{"d_model": 128, "moe_layers": [2, 3, 4, 5, 6, 7, 8, 9, 10, 11, 12, 13, 14, 15, 16, 17], "init_std_router": 0.0311, "train_tokens": 616700000}
Below are experts of layer 15 (counted from 0) of a mixture-of-experts language model. Rows are named gate (a neuron's input weights, with its number), up (a neuron's input weights, with its number), down (a neuron's output weights, with its number) and show model dimensions 0-63. Each number is 500 + 40 x the weight over its row's rms, rounded and kept within 0 to 999. Numbers have three digits each.
Before each expert's rows: a language model's description of what the expert responds to. This comes from a sample of Wikipedia text that the model never trained on.

# expert 53
It responds to: Opening capital or first piece of proper names, often foreign personal names, such as Qu-entin, V-inko, Mar-guerite, M-etacritic.
gate0:565555522482476467499472466483541586424462549534517428476483509452488460512474501490484550506517489438513484489493469490554510411579557492513481544454461476516571480490585497531465491448473453
up0:487469571587533507523470483555526477468478554468459595472490428452499585464490560549488432574511519538466474544487561465519446583488530452539579478539452508573538555527514474541499472581495532
down0:491467454564484536530479493504438511461552422531551470524466538445540505523482499474489535467526479479523445492490524447538517543479542499569523463462489467466326475496435538462572436487484511
gate1:465514528453484417449509525511527439565514521519460552527524565528487500471537549441486476517546467487524465511571449410552552493577487551523458455531501490440513564487530499500538490468501466
up1:543475493531529513549500492467529472445502546471533457466498427563524492528490545586545475471453466565467547501372575546473494509449495504558546505488465536556450496455453532531506443550447468
down1:482411538508480520473469565526484465523457538462474491390455527525528531466488491528475419517506480558464492497518528468544466392443460414551473472530583441528471519410542498529496566526486500
gate2:506500463458564488520469460567478536444503558489515480493516458517409512456559429494485466419510520498490448511493478513450423525537477474588507471420477500506458516464483539530495484479521495
up2:514502514468524515448539558432503530452469378422528486529520479430505421442540522464422496486524496426572561440593543536509496409486554475485539532469546525480521451560479391511519478517460468
down2:449599467486461525539572540549544503525552527511418518493463528429462518542420579522439505542533482504576527561508512427446491469535531443442536539528504453511531536544509478509534496482497535
gate3:458539482523494466457534561489567537529555497510442423499454499524504434432437503446541463524506447461485432542534452504495465453500507487415525435493492524500463521538457557432442487487484497
up3:556474524505550491563486458452479467476444487471538532514587509475473574575525508522452573491546564440512563468535530529499553501534495468561513500545524459525510482482531468568502546476475529
down3:488465493519500547520573517439477516492408530465536535427557513521455546484501525507525503479490540540461507520541556489504523439519471488492519537527493505496532564434536554492447479473545556
gate4:493540449520461493527441596468476474505511529568447558419517527513528506476502490529477569548525459494511539520489497429468509443533523492450467479551500513493498420558520530521572507475534545
up4:537517444476493504520557497511520494509520521477478444529496482540428542548419567506533411515473529597512468544488485566511510509521425466562561527467542527505473438518484493491481471526491529
down4:462483470513487487438542463472477471518488536519523478468512440556503479474491547464465492430471492454447468497594566515558433566486437464623547560453488492462428564478493482561481517483501505

# expert 63
It responds to: LaTeX and symbol tokens like $, \, {, }, _, single variable letters in formulas, and capital letters starting abbreviations or quoted titles.
gate0:488540470429504479513471512483439483500454554535431539467497494492516559525492562548495499511520505476552449508566556423545536566483453557498517537476516566524477506456574481547471428474502538
up0:503553462516493495522519508462495504445545495462515552563520528572506572585547579488477533513585560484541509482517513493551522512509451526530500405491423556476457550494478506519493506467592497
down0:481510456527476537525459525457477481494474494571516505477590389472473522480544483506456550458477510517500509443490492517464492473490412491461460493514450434553411465536456561480540549484495567
gate1:503505561492509564421481526553505498519485542492526490444542493531559524529546500519509555585491478430473493490450553407483443464504560504504474482534516491578553456523476579502551542565453492
up1:563513546463493487461528515442512474578525518527484474472516504474582493504478509540522527578430519447472503454507485418475512500469533498509505524460491453509555439496504445461609539428470364
down1:464503504442483435555462465613470538455542472467504527494514555535505518481454517516491531521549532536575409472492476482501578594522559511450506436540489519490477429474483580480466454505539455
gate2:478457474476529506473478517558508485539523495486452516506506471477506525433567486521456498515504532448495485555449407509409551571467515526567452428443477447458472561539529512480519491516484509
up2:475486478460477435564463472466394491512513482452562449512481514455526559521433450529466437462397495509438536472478592438506501590479439494445496505528525515510430522494475475482469462554428566
down2:411491417508538507468485445491492498473549486451452502500525579435498503529496567496526480476499447535502471529544450476554493451483562467533509493536455548503493563448491470460553537514551505
gate3:514493511481514576454506501533570612448548539511472447479530506484475523534461502503488491414529498543374515497450548510454505513481545523419513473522526565505453424501442558509596522501462578
up3:481488536490581494541542541529428496491491516485508488531453498519571531455477553527471518456547480453546486401511559443512507446441497486514492500539450468507455427470522441506497491500506481
down3:462545543506494556383459445475538530490448530549552423459476562485462591461475484455448489559497522441516559486505485572508550540503445490506516436468511469404522506525469539504539526454452456
gate4:458566519567517481431471505526425579467511520480530498518551484462413457538549535472565585548535433487502560510482464497428548518493520486493538584412463445510510526462502489524526496522464521
up4:495454495512453459607482477529560405538553473541490507535490589479531516437452426512476489530474517452546468503514632561536459509488522518453462485524496459508493508465498461499443487497502496
down4:467499491440555497595483549532482471580536490511560513533443524535439512544531522561497479551486484533488557442500541492519517509454526559464490475373490448526410526492476537523458547439527505

# expert 12
It responds to: Pipe separators, semicolons and short abbreviations in sports tables and stat keys, e.g. L = Losses, Win %, GF.
gate0:516565577518542485564506494486499449529502483475482536508485449484454431490550557517455482456485480481462531468512429573475482491494432533521494521481482525505440516496446530539460516419436450
up0:447489529504450534484431453541486435476504570451452535513521494464512483464472488537450522560486533529585507527522546517461480546435567491583521570506495501465538470571524531446495467505460541
down0:533515459474492486515499497419506441523536499505517545439485509542461539502483508493568541543493480518448469484482505441567533553458440519522401445548493476491533468537569491480481501546537490
gate1:449491458505468551507445541438537467509544441543487442482546451557414557546448529528476513461528461460446452477459457473442458567439546495525497554492541526456517551519508531432479455494548595
up1:548482566456440397534543439507519511516488502470526459537495521440579481510495494618536498645486493480507539511523599487535599488510525412481555561512412458505512509483546445515513480522508507
down1:482517511509563494569503475529454532460439568394417440506524467502444477510529534440505487471500490474492534527521507503567502385537566541561521506455482519556485533472479468490502546446525572
gate2:498470536457541525382514502498557486503516484508530541490515539448526523477487522531510475564505455529456514481526486511461515486456477476397422524505439496473490565475448486437548476492496535
up2:464479500494533501445519504477530441564505496507546586494482498492499437463539501538506462589501470501471505497508358564532537482484506490499396525494546493495496513517483497485525516452505473
down2:534476525487549513511513514527532520522537514572502517425410408512582537577415509441458426497467529485503475508497467523523509559573542563486601507515500483479455584516553490464523470462498525
gate3:434537559446489496610504490506462535515484463528522441531498448482508520475543464479519414509435428520486522507432497501483478450514495471528654525522540471593533425491489469485516486548474486
up3:418470518457538388523547561528505521495486517477518553575487454514474511449510503462577494431448441407485492563493497417482513540514471400540502539525530572480439494476544530511496527512535490
down3:434515449444490531560475435497493496471484533502522596510554506478533541435424483503550504482547466556476446534509473477510437436555493452507570456550505492530464498511491507455492426491536441
gate4:462505475490497552516580441553537484407533548466493549499591492497494494436518485505534536490529530422525439442486511543488449535452476544469560547422447479501506453484563462502542457476469473
up4:483490490478452460525514528580555556487487514443495417487535552449544576460448477490463507449468523487468501495490516499552450547463544520435569479588456489559423490438466531602426518534473492
down4:483468458488486536551519530458493459478489490480460537468446504482529422560457529478546455511473530516508538505555453483523510479471552495620557523567490481493420472426496505443552544487552535

# expert 13
It responds to: Markdown table pipes, row separators like |---|, line breaks, and == section heading markers in lists and tables.
gate0:519601543545531485524439498507499539516479498535466548492506489518480513483491518507403392476506441497492473502439512522591504529475506408527470445422496584550435509501482534472430580502450508
up0:481534535509492584502478518422478494506548478438502494499469571474479474500439403460486485454459455536490504561506466574509456532490542512519401513577508515515547478472498580510510521568491550
down0:463511508532518475545481488502535456522477483454451496482546435481494525519524499523480473469604491552568468521463547582485538476405444548511485510414514557488439413515455476458436551448497417
gate1:478503505553473479542542525462500627487537540520412471510472548456538522461538484449483524531435524466513525541516501513533485495534452397448461456455538475535517504412484493508514550470460526
up1:457492461557544459544558480461547617505475469518484519473447537431513524510552487557532577475410533524523520538478517510525465493479408403537481522461464429505503511494539501486486529473491556
down1:614565489492541588501501503480485464517482508491502443496550544517460518510529515493513519529432413483457439467511541481509501426572479526476551423487466444529426426440437515482487481493497487
gate2:458505443462481521480422557458488462549484504478526559446507543507510463542536595523430486540541527508526416479451501485510546495487522527574550457484538452558522491453559532475500510517481433
up2:538537544509416489503542438490483535540578571542483517528485478470488451496521535561524474527550529474492555521556475505488599534477518471504528552429486531443547512436455511478487420471517487
down2:540484551501519516487474544525462479508497491435512493523492493603454514541528530550423497518457472593477488494446538535521581421552510463556414519492584475504525449483501512551487538487519451
gate3:459554458475560527497438495490501557480580433495503546399461489521574583519548438535481456532541534479538516513483466509431485491467453495485516484565494442414498549515563562487524504512541472
up3:471544498473567514505453541503504501439516463512484534423489510486517549510556407492487436499549469529526542531472489480521524466465445505513560467536483487457559441561534470434522482540550491
down3:528512457536514487472546498495523494470486546514563493577497538495492476465450492450508485540540428420484515431481559605550574496529458468577482545482469550476490559477505487530496524544543476
gate4:465530497496474561527474499481556500491488535536502455536526478508482493472495493666594515468460551517450498569476554505500462477465548499468409548498487504453504500483514525535466443558515412
up4:505474434516508458514557443504470464484536577471505501470533444477486526445452523582506501444519499587440539544504527538518495542491568526529453469515505494468457518522398522435417505477431428
down4:536481505514475462529499546530499596458556499571452437508447550516476532507514527442483515503492498442538569499552574526544538455540575473524416497421504564489507451449465581477422441468526478

# expert 47
It responds to: Pipe separators, dashes and colons that start cells or items in tables and lists, plus common first names and USA there.
gate0:517491510543575476587507471506532485498504491480526502582403477482588534523552482558561533497491468519536521517506538551534453476474499461540500471498548549544470516523501525496491524430537494
up0:500508512472472494487481510543508530503519479540462512431567513462472469493499529451433492479462560465504509535412469464444454500472479493498511534469491445494493502454497424501457523480482509
down0:437479530468523482492480479504509516488482540508518511455554561508542480504444491528478480476485533546532461448488534557465467555470504481490511474551506512467513477498497461482500389414524475
gate1:464568498476550489474523494471530540413542502525516575456588471486528522492546494479457480573514510509447519514503467449523467482503495545502571526509462497506439540473482549508451482462478501
up1:499509489533479454542474445463542564489542455463516505521516513520498450530530534542480500516490481459496493474473520472512473478521561457552617524496428477537494426495493566514483444465500530
down1:541579518465440518512453499527519540462545467544481500462441491491520554493533522461586537548460548560529488518557536527524487520530619534500521567484523427474578512526439481461520504496452555
gate2:434472516482487459509479456537495512580453507502527485438526536469547573513472483539488455538503490446439539557478501391467560478470515488515533471456512472436504577457591536532460450447486539
up2:512532446500534497575455529520574495480493498479483560516504505473498548505495476497556445484415446473544463453510476451514462462514524496441454492473482466527518477483486500453485617527543548
down2:506449473535473509452491481481466475469449513503484497470501413535502453442522501497531581544509445513520518422460573439490558543541429519587456509476468491480417494436471511464396512513469520
gate3:426461528529464467510563547446519461549539486488519437503482471495521502517436546541521526506528559480482499470505517498487535601508502508510571486503498460528542472502492506484564472520395536
up3:534526566475490535484538487480463507426508544515521438423483503526555477529516470513468465512486497467513448484479473409577494477522471491521500515424498548503423469441477465504434524494574521
down3:505517517506527500541415480538474570458487494432485471485462473462573420508522489577523526471498465403474581494451433503445488463492458463445550501542497432473562490491554475438436537517477550
gate4:481474510415500463474506550493437513571594509515485539446423553535533549436519499422502528505475483465466576491564486569520525462493542526506457512533493490460593470558473480565522500467485538
up4:538509575496522537521555519540499542464469551518469525476531470532484513505592488534537458419454520592476488459459599469487493541505472534458461521509501496444457470545491451469505550512454523
down4:487540504517483516477500481555439521488424472444492500593451464528474485499511521507570494551467522492543468565491487495510508472413596471528496500495433568533612459503577446447466484513588492

# expert 42
It responds to: Nouns about a person's work and life, often after his or her, such as career, film, life, acting, wife, song.
gate0:494502453501510573520538471520524488575524543491512475446532590509454526536410511532498423485468546511529434511472485491543498487544512507468529531481517531587472538514488572467481456527511558
up0:512585474561567554463500495467500459504481532615534528536537515535512509473477503491516499476521564512541536410434529511512466501465506521477528551532442508497580476541464543538488435514429534
down0:579580435516419513469431514541562392494537482499481509519461509559441523474527463463520446463487532519545536532462522528414487456439493468549541529457503510527560552514481502543510559502520470
gate1:523491571491469529480551529536463506517530516494486465435503524553513474515558523519448573546463551482500392492503475562525510570432489481550544506486514491467388514443426481470457444492515497
up1:434500539403518452525459531542537508475540479487503456525468502460554515515504462418459590479518521520527504488555527573497504511446500527446543443482542496554428456498419526543484491473519524
down1:519579520505533513544478577454498497546458550475505537548522544459492517563421423463515576441474504479506518486453489472516537422568531434495524483536448543528542486462549467578445496569478528
gate2:453528479562529444504493536534519484479437510551555517470471532562456481526567538520435532493442490547530433554531456449493445576487488509553487538504497494552552497554565455496528473477454468
up2:515527473480490464500511477505529500585498484510432496537514506437514517472466433436564471471460477446530534433484522495447466490495482508463429513499563547481437531501522520539503477520533536
down2:481521533478495498538444435536541529497503482456466548509410516494359492459489499583575462514556545474518504516467458510471551536496510538510442479547429537542492512514519440536506511566471512
gate3:508485505568486472553473533509456488541484530512521487505474422547561452531467535494568398538491409505472419503449476481454550494439434530485505496521492559518503510491497468446447497503467507
up3:471500570431546545488522503500531543508518528496462513540575536616530532505506527584500533509514504458470590562510531511558540487543549459484544540530523489489530558511571435509568515428517538
down3:530466590459524464512571476454540529439535389454476527487477537505527501493498485444532477528537482532513554525523502482494567534505539568466506488507514518525505510507485401509478482441443512
gate4:491495477506491550467548503410488441460521488484512492463594509519508446467455507436544482506556514491518416509625443484497539511497549485541487507508518420513480482386515492494393511513561515
up4:567483572457470479458462554507438528469511421362538498435520530470467539486461455519498507446565471517452511578511498454544476470527533510489565502447481490485524505524501501517458564498505469
down4:557569533521485493519461451449534541508544468561425461497500509441504604522585535467548462545561475542475447493497494586494515503511454630544521539510538454463544504466460587522512501476485463

# expert 8
It responds to: Word-final pieces and closing quotes or parentheses before colons in infobox and table fields, such as Laun-ch mass, Bu-ild date, Total.
gate0:486568486454436497528447491471420504492537492463481515482504488575479533516540550536520492490513542513480493485522436563465550501504527532460496479558549464514532539491534497456545464516464461
up0:523490487420481447481423472429485537538512481469474556498509486483523537543517509571485496561510538501447422476589463511465504565537535490444455474502464408460593502533456485449550466537451447
down0:454563491463398467505516508457482497495487452498496562509471469486577508456501518554478426517496517497489525474498518464441518559450484497470511436547505502545601548563528439560498502483460450
gate1:556544547527533496548491493559517434490445591552510492447507456502434430459519562494504439514458437529486518531470464459474571529526545490483546506584526535474541453539486483504458495439458525
up1:475533431428434492497437507471464519555516485482503491428514523414523486582451468472523485556574557473522492457549526514476486500513446515513481472448510530547445567486575520495530529490537463
down1:477517572519425486525517547500578429555563443520486534534495598493495471516457565495503490539511436398455517571468521459504540472499506578530556470492506523507428532477500531542497508458493507
gate2:490576485538491543545492510481524403492563486494514413466539492515483509437553508510466473455507535536370527487546480598480511488480524555483438531444496480490453540516497496461483545565497512
up2:464560503502440507524505544468502418564524485528544472509489453594518483505560538538498499495536525459401567448489475539489483420462511489556463566467514509473462500521487496488453493501481516
down2:539481519523517497537473530553438460448546517490442514456568477501543447462475602509563472476453472552497518393517534503470443512457449521613611476471483470460454527481501516436502443517525485
gate3:450467468526504481561491490570533510530525595500539512463491462520463495516486518508528426510468485408507441456528430483512500477397523519477495522490554455567436498515544540417468424427510457
up3:492470512516468462568513508559478503615512587483523490458532504482519538489529492511480454454506528444492501451528491507438552502468512542502509508513564497502480498516503604526489449483563477
down3:535453548511450496506520524532441517541417529472471537474547517453464487429487516477523515518502553493508480499504479465571541563539591556438519468471505502498398429539561520514522538521459464
gate4:487557566508558562490497491566494438478525519486538496517511515538470485493532490448482402498490498519473491523493455492519512463524476508478453515447510502492419519467483472419563477452575535
up4:542455518495519531499502532500464559504494494560547520464522527451477519473483514476483495464510526525525528469471514425478517469429454491475491485446499525544495506530441525449543561515542436
down4:500548504491517481505470463511547481482532452476502519480540559519466459476559482612471477520475518506418554456500454528568406427486508578493500459417462568500450551441530518501558504517490541

# expert 2
It responds to: Capitalized first pieces and inner fragments of place names in geography text, such as Sing(apore), Mount, Port, San, Ar-i-zona.
gate0:461479513477443476577488475503537472521545511395586467537452482480531547467511528530514512458471467514480527514432504528556508456469469420540538448496549520547529472483471529438438454507545582
up0:455510528511493536559395528492552508506524452445595486500467527429527489490539544550562500460480437518497606512481500519582521509462487510494581476494581500492561487453484503465458491449499552
down0:522518599485470552554436501441494550451490419521505522503473541462587514478550519489457503455440403506479492520488539504495487468524472481443476534438562501499447551482463474457459493602510496
gate1:528471504512482521568533453479562510468545489533479562507501495508520461513491533492432471496575481494505452477457508523408525506502482483494446475545548538495494549494544450485566527524456492
up1:575511544525490503508479562441563537490566532541507533534484461533456530523540490527488497553546543523508539428511516428437514494457475500555480504549452513505480555466577449446494489504505491
down1:552530509391519485426504517441469571500471563469472538584540517471517587548496406547455505535567486463476446512502494496454511541522492563543477494550490489529590535461527488526452477566498497
gate2:589491480517409430428485475503523477566474555493534508572470539598562481502507573564483489512498454547593543555468465565554606489564469499422510452506510526487509521444490449549506528453507490
up2:538514476449477489515510564470463432499505470482525527497501495483535473468482508536486500498460496492581469490491471466519452465542499426428412509428607468581488445505511485553466477522439516
down2:481516413481487454516483454556532474513496504487523517542571459470577519479581612565414476523467517519435516403478496451511499451533503500497482475466541494452535508529530490506459493486446465
gate3:556504553512488538455511588467523473552506478492527482454454496461597465593486503501494510442496467489504578498558522486454530466562515524491462510572513581486552525560510505516478519477503544
up3:471479497475491550443510544442518485535450557532544518506512526552527499568474589540563518513495540528505496494423490456483470552509409436541446466464516454525516555558518508442515422451490554
down3:490492448551454483491515523472499447516502465494501527579524498496438465450466449506489436527490554487507584513487564517476493577476482550480485500480498484568463568481527525536443532462500500
gate4:586449456487563529488533540478527481477522526560472526513497506486576506525509468432519540449535449471516430509562588532447522545499477487500529594533469544499475493484536487536457481493478560
up4:565493464472550541423473499478515454495488568546475522475477514533556462468550533434534553491487550477489480468485518502446555537547490487510474578530578460467495496491533523527525489425535602
down4:524447608509438487485508479481475535523499448528512529485522553500463488528553517469437456520509568526475456456504471537469477478529491494572473451473499561413545486620441505580404511435506464

# expert 38
It responds to: Middle and final pieces of place and institution names, plus words like River, Park, School, Street, such as F-air, M-ill, R-ock-s.
gate0:573487484469506500504564480521471482474467547464553491405508528470584430501546519496534554507492512493496510486429512462456569528458494515418505506437495514441589485493451483501545439479486505
up0:491537502535566418539495493552464504515489482545490505405508527467386470534475422464503455498530447481482536488521504478484520533459475535528461528524456504545471476445562458489533456517472433
down0:504440560491497485527527535485490541499443500460493448555483476547461536528494474458476519437484507530458430452536501518483536505531504454557505482557502563476448445557496514542499522563592602
gate1:558507554478542457434465516523421428548511489544497569535441488486469486480565557507500459477550493568518479506479434467478538541447479488504557513477515385494546554476504540489447464494523503
up1:450525514515424496455578495501569490526492533452462493468504502473535551582559529532603463452489473502504485464534566475570502526486498479487463504523508420485516492505526520516555471513425477
down1:533512549520475541463565539493511500453473463540500513474525485538509406524460530510433552470505515521464475461410492510503476497499444485502578480546492532539448518506520456504477553511536502
gate2:511528552451551465479513519535512450507591494530539469497469497579545539491485502455505528503537477508598462559536481422525595492527511514496421550510517468567505447430575525479457529467471459
up2:497479447461492473475488459522565502517506489491492497498452501513583562477480498475472491536486506557585457516510525448446621561510455520550456513516530473519536419564521496436445488487569487
down2:542555509480495485501470477535454503546444496541546464591504528582525480528436465465596525513488474523513448496512506529482539460521537474510469509545435518479534489510530573466518458520474510
gate3:574499543520565507474481469571443455453487467527485478433474465527529477575479550509530477474416545546560574515471509543534525532529554458544508516462464491547542535557585469514499496504496477
up3:544576484501471523459512480504498517489563547536535446480465536498504501489460456577467566562598440525484525533540514473479434570520440510467452432488480495423489554387554463480500483538543513
down3:489492456571498445543477562479480556530531460473431440458499463525454492473552547526469544502534453530467514586500524459465525482526518605468477485521566525435372503470482462498467509475496505
gate4:480501424466504505488501514504478501550535505557410553492512488483505523520580523532545515524532374475471464544511484507470533477524526525452518509532555537572537509484514427459556485490586499
up4:476519443445536485567502486471517454476528437552436589464568483490477499523553468462475522486529424492475441554533545495442549512554571546537518449452555480525491458489529444524557487470534504
down4:540500516505475511531450547473473450475538496510437476502479481503462564519461500491577551542450476487487466503465417553541449539501508558519531492530509581498537449483481481504515534493509387

# expert 30
It responds to: Dashes, colons and pipes in infobox and taxonomy lists, e.g. Class:, Order:, list-leading dashes before Predecessor or Country.
gate0:487538502454541576547495539483467444514495453585493571472456576554577458563483555466455507547527510499508463529530441523542443491464460559430449490453437529546510459429455425543478523445456503
up0:475555528504517486536538551499511457560497502499601460476513478482460438520521506349545495483554549522520490556453416476475501486432510535457431496469506578594472461439562491507538500509497481
down0:473460568502564443548505481524453529512560492429451521511529486462540461552557587473455536472510516528500579557432478480510595555556428469594484491545392499500449488500491517498471528491443466
gate1:451505497546486519448468553474472508481507524540443540497444464550501526541531552592467388536512494505508535580518541534486484507479608465503494464479457456537423496485500463528534488545482507
up1:551537482530498501532531450497543501505487501530517475495473524460486486401445462492593492495447518536506442471521422496527535486508429511493488566528515596456543469492501479464547514434536491
down1:575508526473433501482463507485526486496576423557517481540518452548456467539487480544528536541535532514497482536501511593476530519392514535466583476492569530468578482530529491570497508532499448
gate2:507508486513525483561534482554562507422454529518436485537505442515499533539530570537495531532483501475498563512442530485441508465512482507488493433496551454522429589498538455469520432455544528
up2:547488487464519467470434488435479411577462460436542502462497468560491533454477495541495462464503406411453432545509549478502538490533511531505516492484476433521536461552463444506485513549437424
down2:534476491514471446470457471491501525551438516494443504493534508485513474463470519552469384514553551463554513517484571466469529490462566525531567503520484491529531538479464540478590476498488513
gate3:493442543476482541453510459511497448524466551455484546545572491567472454441426463500471500485515533542504469416536498489425485490512514489470518526440495553490543523502446447490493503453589424
up3:565556490462578546491489535487537463542569429448504441516478519528500598501486525457517559497485517498512525524495513516508546468530486534441479524537514454508503487535511552505570492598481474
down3:453514508543494486512458479574455502464534455487521486514487532581473466482549574553488524573544483501534541566484448461533480504471519468507530438426471485464510523484524557509537505504466439
gate4:501523489473468531524489437528514496508571467502570517521529498405476510477512566578533542548541445472558535533477497425497478488511469519462465461494506526502464517465593514472566490403459476
up4:474475493499501538447456444514472511451491597465524528456497464441534532436462525595488546461428470503581544498463491475564475419507501570472478505457514470573470523539497426502492445401469534
down4:528517558447488499496449571446510448535519534571464465465451571563503552508476527507435457532479486502477487507453463523516472562472473506499516491470489539545446460500480532494543444489468563

# expert 48
It responds to: Ending pieces that complete nouns, mostly agent and plural suffixes, e.g. commission-er, champ-ion, villag-ers, process-es, team.
gate0:473498495591459419467588481512447572459533478472485526499494436472523540487481536552568462552502488580541514570532500468537464537474482489574503414532472442464494468498467510467561469482483495
up0:489464490486454557465506486499520602545515515517447537497522444450469556467501514546571548462552563495498545559547449518435521505507516499590488467530506409508400508515529554521501460476541524
down0:536496533527504508537476515510528474494479438488558467493534492517579488480540445437505518499475586491429494453519526449593465530430524491463477552487503562561574486428480495472514534498459458
gate1:492445536444541478497495525548423527470472480559490491568477423558500507472506500523484506471509480533549500507530487484446504507494479452479484551529522527495545480547519565570522525464512518
up1:476498525515428482535500403514501498561507473455465484474479498456541495521477476544516508453484570457501494477518487504549414488532497488601521435517406372537463523500453534517438538537457503
down1:448455498525465529448551462518594530502527478484454485455567570465534517437501493466490493490457527440496455519447548474482463538466587517463521547502474424567583522498507512522484498581477517
gate2:543456542530485441455506478474470468419570496454435419535502413503559490545480501494534490586441518535480455557481500503485533446445470486415484424511482545470453457515510530494501494485551490
up2:489524460359487606558442448511542536492500506492582512467517543428463539501504483525414558428538512464469543544500469542506475506512565522559503522503505476481526461507515486549459499549467515
down2:537538515445498416545481493589532550501484473458548495550545502546451424469490427462514478507465529503482537482470511442440496455493532416510544543518472524579518451506492445432527528525463491
gate3:499481546561526505502477494449495496473487537507477488467503521439465594563534465478551437480525482496505502449441475479513525477460436546499564519555513586509544549481511465579569498509459502
up3:474490561460528492490563446473513453473528462559503502488495454479521572492505465567560454562601497519480502464468519546525485528454527448444440479469488454537579504502528461396460444469502497
down3:513440508509514560506409575559525555447494480458475468575489534590519526445491468469445538424450548490575552573567464497452513486516473507494555477545470570445464497475509456544529495544488525
gate4:475531491484470440531517493543578514525515488476474533489457475455495539517519447423566439461535459577463486507483551452530415453503535465477458454543512513506414424568436536505511491460529520
up4:534464500480483443547514485590601499492465466500450518506468423429463577511494509442545426446507490552521517525440493453455433489509526465506446477506482450496457484575462566522445500514478480
down4:467508535510556537503550469442478521504489553469508490554538523572524535482480521501427575569503468428478505499538467551578527524540481527522487532479469495461615548427501490525519511521533533

# expert 6
It responds to: Word pieces starting capitalized names, especially military units and ranks, such as Marine, Squadron, Army, Field Marshal, Air.
gate0:543546487466444527502514502498478513501521505479561453448574453500498463489535549448501547462537609466474510512495506515453509574529440567547538502541443555412456497446492522483489441521452553
up0:484481468496514409462532481493510542472496521511497480476445559507459545506457536531474440490430461547459453507481439522607473568477524439489559481533503448551516516606560504509500520516467472
down0:416510498498456477471490510489505528442478445461501539551477504438591537470527536484549507541456451463414484532482528483589533422543481541467496506493523510591496545510537500563465571528425512
gate1:469521517499472410504529533514561489463498519515581534411499516528516478528494489534510568533511529527509410435507424488526585514478520488526518474511405479492501531430570528470421456459450537
up1:525606558424446507506466537559552449477486547501508539471460430525560515487554579500504507506553483461433494484535495480555493455529513510468525471499516431476494486466475515499458501456490485
down1:500515502499526466487418595527491469527496502493492570524494520533535526551559526521549526479484511449467541552475480534468553514451527535555500456494524561502476486475515472512449511504447556
gate2:487456499464426524472518526494466511555474446490400534529523422575485504520497487452506499459473504502485482499440546531445502437579565528533507500553511449503470491506479450516551440397486472
up2:509477534513475497451527464476527621460469515499445459513479579539474467487506497422516542572544459434514467439525548490433514555521494512517480421432430469491499575443508536492483500505496533
down2:482502463471500518462571431474509453478555626466431473514515571582468527448488464489492449494501479426523449509461539422495444519487504532509509460510533488447483561527526533423454518553569456
gate3:467595482472432547500464535483494496495470499521479458484457500493535430464546524406529467495521483440474564482544472535534541452576554529467512506545530482425486481510478527514577484455543552
up3:542536499468460508410488527491509500511469451477509525471486557502506400544453467450454520491492529476515476418555534554511599515522552498495515520532473545412482491554521540558476485581451507
down3:551516557511497560465523493468455498495431539538504528490544565482446497546464485463543421493496535448550527479530428452417496530446513559542447507498488460426568582438468515531575522496518536
gate4:526473558494471546531552503538503518581514505493555477468494512417521424465537513508514477528523593477558488518442550523517451496502464515498469524479512534431479465478628647501506491530529536
up4:469499502573540537480518494571481501454517531534526448534497473522472477533461548512490444466534440538496534483519573536430506465518484534522490509562505551497517511604449492549536477519535496
down4:479505469567456517474419463507481486558528455475523567372458484489449522486564470530526566589509552527477522519493538524481440515473533530493472520442558492430522481421531504535469478508495478